Weights of a small mixture-of-experts language model, trained from scratch on English Wikipedia.
Size: 12 layers, width 128, vocabulary 1235, 20.3M parameters.
Experts: 32 SwiGLU neurons an expert, a softmax router, a shared expert of 64 neurons.
Training: a variant of SOAP for the experts, 638M tokens, 4870 steps.
Below are experts of layer 2 (counted from 0) of a mixture-of-experts language model. Rows are named router (the router's row for the expert), gate (a neuron's input weights, with its number), up (a neuron's input weights, with its number) and show model dimensions 0-127. Each number is 500 + 50 x the weight over its row's rms, rounded and kept within 0 to 999. Numbers have three digits each.
After each expert's rows: "comes after" lists some tokens at least twice as common just before its tokens as in all text; "gets" lists some tokens that make up at least twice as much of what it gets as of all text. This comes from a sample of Wikipedia text that the model never trained on. Tokens count by the router's weight.

# expert 16
router:536555393471482510492415364566536488524450533523493545472520540478434491511506536456475531392492490588443485572478543520462430547501469448517411590479518461561448547496499511527477516603453477435530499517524462517615394523558539479587393548515487493558478493548527494513465471559452543463505550497465506493489539412386495445539462544601542503523429491487453455432448607527525571421525
gate7:522517501457432567563487468518337462451491452501491459475500519531485483539504662502552535442444490584490446541538391471511485524529509493414508476549442399516550498518573510539505494504530425498607536474541522495583514378488515518469468460477444479576473379500426412511468466495494552512540431482394496583416497516477610475448431501487510507477454502489547479438475486475521570529552
up7:582524381546368467547491397458509508451544586434585435547545516540470501534496567549489530519509461555464530532536449569523488455480478497440448529414481470447535415511495559474591529533524443509508440535573549392562452439539491504500523595445527446545401413480528497495496506540474489487541513554384469575487564489464537553447525406492546522551456581446473497502498544552589525520466
gate8:540523451500420583502447565463485482598451483522550478559572481503443382454514511483579532395512491496450464490564556494495450553495511529511544457568444435462546423505549510539464525517568534513531512570486491524592558519585378547485559578566534484461557387544614479488483553482427468546577530473497521576510542501539570474451473570528425419527519427512525546469411492415494464523491
up8:462599442504435477468404568419595433605470519519556489491554451503503457512511536420598496458495494459465453498450513563522468443462592505646550526562425413456470399483492513505450494472558522497499530518423415597586532542588406530453545510570582492455497422511558487483455445428504463546532551562482460509508517505479535425485480544525518480466574441498529542470441530476479488485529
comes after: " the", " a", " was", " and", " to", " is"
gets: " s", " r", " h", " un", " ex", " part"

# expert 14
router:444539576571546492352399489461534532532525483505503464436466434513479488501577480467554475531532477446361494519486503519510469523524362550577496528607422489541490457527517560522520418536478446428417554597473514594451467433508506488517496477544646506462424519484553476540403455491496473538612479533505477552502530473502469550484568605500465483521547498528504586480530483506473486502540
gate9:499414462569544538484502445578546524496522509579519493514517539516495459446474566436529465477543532505317474525472470490523550489430441459537476482551454540571457468443474504528565557482434435547448528523561519459408519361500601511475471454531529570497500491449568438471410492568456443446473481582452505542547347495523438489462532505555471462491524511536406455528570484571547429514520
up9:493429536470526514490447487496432555579465378457465490462586450596518453572454500486551460402533491497462559493490435516469480604526470525443566492558470547555484526604451490451473472511488553551490453552469365481481480491509556497499516428422554506446560468435598430477489492585414529438370447432428525510529474529518458454525597553521576521542486557534501524515562480461541481437514
gate10:483511545482486500492403511465531431464478445588513399554467537543489507527617527438594436520445503510428452455522520472586501444471535460504433478583462446475439528437485501547426563474509415377463514450489557475406555497427505590559408551517556524592481469484449405526462476526505502480532484499515516515456575515506437444475470570525526535543538566487442555439489477538556622588512
up10:526538479457523535500486541522441516479533507484634377508449527497440509522624460577465478492421467546465488537522442499543455401460476438503539550482611538518605483440470523495406529545535516524570497506475471567543540551490458465476585548464458491557532446472535523511454386499466500484465410477461510573527504447516466442507365521444487415491379546438516497392518490462507472423471
comes after: "k", " K", "ak", "h", "ik", "z"
gets: "k", "m", "ak", "b", "aw", "ik"

# expert 117
router:390507526577534519440532507564545578529505466496509491370503500529437456504478500454438540512462502539496514442499512485593454528531600559468434429505466497543574581525440557575461465560526508544513606589512516585433474544404571556506508494470563513473525524481485525413512557420483573499476470473461563559503407463544501460513634512479496500506443530529512604501460510528563533432382
gate0:488455561516420541440511539582539486513551510516522558437522504534536409456503520480454492605475493486523569483404547510534437435624576565482471499532456514539502481546497462496536508452454474527509608581530495501509535502584563522470564462548470560536609467446562532602508433562487527573496637536506476584501467537506529451511605586492497480586496440510379560544457492458461462513532
up0:561541514492443517483456424507424556495510579474456451410573503470469497526429537504448513543503565513490534541519500434493592528449593508523414462392449572594523439546460467384536420457522435510370536553580421456484538497471486464449561559448556506488497522456559454469457548443447476551468548372480522572494559566526521490502459506485458486471462463499587569537483536540494502426429
gate1:468533459550507488499506429529468573500555505512473454416542587492490552565590375519479482603491534466440497444408556524493522653506558587527537412433457464487520626476487534500484477455544516477541471527570427348371493542523539524428534510498492449546553548506481431505483502491481517467591490504521469554530472562479487460469512534468464484525552475480575545529487556498422590497541
up1:504489580519492444494520472515415549439500535547535584510473421582490349577491515461566481474555545519540438484491459569521457440520463484530566421550451483530491595589541562461518486488619482522453479412483546516568494497548545576511477527573611531510608547455555505498474476556483529539459481588516459437535520451509549481444451494472585496523464505503404409551483554475560509404455
comes after: "or", "ar", "er", "r", "l", "el"
gets: "a", "ain", "as", "ary", "on", "um"

# expert 31
router:570421544502529564498583440651517519516447529558475462506469546441522524471458494470503514421446589510464575390495486535427543501493503529489475581549522474554443537528524486457494487510502540375533489527438515408498516378531484508564384600496530612482450452480531545429445409534531523526496547504538456491464488481450501558418479599570524445472473505488531522558464569557495432457473
gate2:517448500405564496516537440531503435513447545556476510530551536462536470424477527482429493506448513507513593497436454522493442424491483516462453465454463439555562581450450488525471482464517472392507507558570579523567581488553527493551380467373449600519510433443531571512501488555500490515479523456505401506625622548445443534555552526551523480444403503585431506552493556495497489523473
up2:476572454490412536603459457460497493471495482517524562471462455514548512604522454563501531527478450459513491516509457576474500568511481423540555495632559461435537590551472466454489486549449535524526420449449442487479397522508427517496553495603520467513477595532471439456499532423418453372548452478471609520417446456496532520536448437553517598551508438473543458455509434493501487589469
gate3:516563541496503529583481429432488439436486440500430484429458467543530542517533516525487535490456428561502521544442527478476542558514525452410616571595510499545483544499525449512456470544511516426558476539496578406593535410544550420544464446423562552483483465480456494575492484462533622496561569616488460478511470495447503452473546415557454425413578490581601482530526538464488480489512
up3:492480500502528531473425535554512541464419431522498507573548530428525438447491446509493499576499543507427467509607498465408477544472504516526392473442411488587522539449536492481423448432527474490546517558504426458572450592397353531458524525491466476494522506490545507494495430516407394492544447416510482604547476452555560533521485561455523502557522514427437516459476389437450548482538
comes after: " the", " b", " a", " is", " and", " of"
gets: " n", " v", " f", " first", " all", "oth"

# expert 41
router:511437545583534473418535558445484441491549550492518522531411459457533481442470507499512467456529479479445512539450531519565501483545425620549517494522551480427481419555432512507521422488472399422416498600426585485502473483618478497511488437494594482493489537533484492568481511555537453532526496504532495576449550514393434461468532590513569531449385486525526458560530497471537344551499
gate9:456541465501575527539554479459512514527500546520498468460443443391564459438419479523486550496482508541506503483442614493525473505495589545488488576632588496598545532526434484468595538430550478509481437458565623492503487428500571521493413563474480460479542633452486370484542504433527416563470476592478493549528485457499472459536469548518530462498458532470480448453436501433577473486525
up9:424490473517488483463498474524499535537435431461541542466550442540518478485536541554552478499563443529605409563464500518607458535579567434418422535527500442502420468581494499498519471491413500377541503558503485450408532543578561524421560451567474536521604506574449501601486545459482530535512491471465533530491422545460460540494463500558477393504495512420446503462368575446489482507480
gate10:554454509494498534468446524531414442478505466502558510497524522518551484555531526535435511526567438476534536561468476433400488476451527575544538439505405465505513426389495535508586510511536497426408509503449530485396545481586500419607465457549430458535490558423539494562504459519523537514493569540585463621481515596531489443483541533599491532512583470418516454464452528416499461533618
up10:605551478473510388473538482554608522458505566538505505504517504485495551545557622464507402568483414579582422538526438458409569433527505482561555495576551395543513465488502486486535516546500448529447510511498389529467553441552480507440569399483533531514439429469536459370504539525468511482583458502504496497468499494449533488510491495451452496428543530391448455452586493470517484502556
comes after: " S", " s", "S", "as", "uc", "s"
gets: "k", " K", "ord", "d", "K", "z"

# expert 40
router:533463492445563499465491523423484397498544551518502391570434507490562499391476510556500438559470450526557461545511506531513515487573488592443448543464521484458498471522448409431542549522449457508454493515489541437476451539623574459552501483493500515544616439572504428533567563524540393483550507572466511471447506454450473438491455539596564567417469498441465422491461474542570444576557
gate1:454509413447455544516530525464435433457516520473552576536518563492467471470489521487465417531421496495541554530450489453560528550565424490476430493493590413435419541616519485623527546521545566524480502483462562549502461496543456489515458646482521533540543421434534459597560512476520488473550439453556500407486501434448428549480478447492527486458521479547439535480361456488573432466462
up1:449514562537496455531538459490591476562523481521523467470525520590435525545485427535507552479612524506568501456411473514499488473366548481432491495519469551498528453429506656338515447436451452572464465505455531506538512498544557467430430462577460507511480567538438484502477426554480577463393518485529529526525434522583494445445539520476572413468553465460507472536491445463471571524461
gate2:447535520539472481457506443505493446517537555463584545524517582560434434444456472521419391518520483435539497533429468483564517470522453532464476449489479466470517569556489449370565576545469472492464482505572611457517522402608578549474493524538535507449542585521575501565540456503542502432505487526498593471527478490500460578557562468595456550440382495451578482589495427499517539555497
up2:506527542465484478515529510555468541532419450470501477478506510476582472520491514394576522572521550519473484572464426486445500454536529491466490535496479531501505508444539520608408444424574493550619474419484576526500500550446363547488348506562502439578486499436451426503448511501401466482573464461574497545440519500458536451435475559430498473540546613472513492459465541579484503457588
comes after: " S", " s", "S", " c", " C", "s"
gets: "im", "ir", "al", "od", "ur", "ad"

# expert 114
router:613532549464540483429503493601477491488464492482486535467420579463444488553479496473483529455522430544463476420491498472459502569477515535457458479479556524481484523508563540463511474456522515493496444478508494406604467462590398508466479479524413568537455497381531544471435446511530509470562496614570490590442514403480573382584502521460400423532571447429555455546512535577521531566515
gate0:516512532593494486472479489552508543428486433427517577492508617525395438460445551403505499549533469557470494543573494411508478551551498539547480526516486529385524494468555537469534465393532522509439537565499491548528524456444452495504550418435393510519500460497532462397480486462436544455465471438563559569380526486526558542472545601502540516508499621387497505458517508501578542540536
up0:494548493451506536475460456417439449494487464476502474523466481444450496535561542554452509504488376485476517431511502441575449572489588496460535498530580566507594430414527545452616511521452497557491562513585501516564517378507473527458515544505458431510555451630484536476489510562476466541460458437482432545544609407517579514437470548411504561577490509464507430541447498460575548442521
gate1:524497523543558483490466444544375538479512478494469461487535543395447520548526516546436564445563480557457467519520508508552388571430364526498455492563544456534431536508487424503578541425562516456535480472488554431507516399471493483593541513454475530530402557474438563623513444448413462526596397553483479426493487541490527502498581455475478530487492453444487522548486509577429540470513
up1:470452476574493500517474497512468530517487440494522501536478531392473585542533483521389649471462502492495490492517547561492427523445414501514495511519561425568465606484477450604505539358595508517518475502578547421552534476422469539502540500473522527523411508514564595526441499472443499543621424501469423429499492482562520603476549483496490440529489431535490594532476524520540508428535
comes after: " the", " a", "-", ",", " and", " of"
gets: " p", " P", " v", " V", "P", " m"

# expert 81
router:508430405437540541628513534444507528480525493535439470377535514474526515517468475413459453494523513602478477474415574495516492604459502534481559490538492487509470500556492436537454497479487475407559448512576515471480587536601489481673487618548547473488489453503497420506547412511402538530520496476444457519444506497535461575515468539525424447561530446497436486520459491526517523410428
gate0:537457543516543448488463430478535606495578486509538518493478446521490541563409514508510462494533538516478593494532467407426464551410478482575536462410502529511585476444493461470510422500576549551539492481523597488512576410420469442594443580465382494464505485555465419514528521481454452488423554481558505527528436472499579469516433586520529476479561505457429516470467435559581572536397
up0:508522552486377472541430485404448548495526541470546481454545559540401557509519464457502430494463409500499511466496523545483533507542458407452559508542505490510552528551483536498501520511504500487454559496529461635441516498519528549522558516430508531512467466519502410601600370594536569552435552578598508434544531535401581434533519583459542460470505565423462422524558496533503514538479
gate1:437496456439464548575555442508480501446506490592437451523554492602474495403521592528496466551483520605519480455417510457484580557457458450512480489534515506564497470446503477548566494501501446485508420529511557479480419591575438556497440589467573487512549402541508470531595412462498442517534556522543400540546511484544469525443519530657396429512500548509472481548506511489569486440515
up1:478532503458381453467603465602543545467481388509549512532527530422475471410522464490561499461552504478491561600545473505497433473474494535514490546434465478504497456566527498472470566517533519575561512492522531450387572432376470548396405504610428459447469591525555439471456532523374534518476467484512548509534547432516520501515517514424575520482438467428462517448485481500484476565492
comes after: " of", " in", " the", " as", " for", "ed"
gets: " the", " a", " two", "fer", " one", " United"

# expert 37
router:578465482440491516555429506455500520500437482477504467565563510618524507525462427409486462491487546579469454557501466621414547568476487493462516501480517502563426495519558512594526481523483490547479466442392481415439504454508453584525424525398621524561454474481461493566545464484487460555531485444439490532557451427545514515560520491481504453568463455537567489540511602466602377484458
gate9:461437405479528553637455541488457504503496425492504546501524522495504415481550475480569430436571454476475559480474453499499430612512504546507494525455465564522565475493512493445434529587499445588482548483451527551461551499553519451511565553583527493509572522532556447470536447579486515603550543408432466531567548464522590521484445501456476499476457470447401498443615545542510539552631
up9:498458540546514548425521444517518565539556591515462617492444527537557522465623443445508468496563480523482462488503539490505546472493492489359593520535502525490348458511600456447561487469487466488460532597577449513525549470520515444438497445438536428531412506560549507543538413518544494472491446537489475524555517462517444538483583464551541579606522528618439504471452522547476476535466
gate10:538496553431477505438485435551506489577512477410463428539462536539470506536547529475559515470466479513355438458438508514461539502469468465513488452582554612545393456488471480479556520425440494467386573527518534506451461438569485521437498526483553472475532546550445429609525532422422416565476450449491587472503512547489466553540566591524424513492494427470513520528442600447558505518432
up10:484538567483525503510443548513549509513525551443446454525529504396456616483472560535540585514633507444545514467521447549497540464603495498479556450423460557411520524539556537471473499504454429478525475435588411547400460535488455342458484481575535443524502547493462536513520556519508479580436524458539540507493500477397472528407514457483477539497582549452432428488529438461518514572569
comes after: " of", " in", ".", " to", " for", " at"
gets: " the", " a", " The", " an", "The", " his"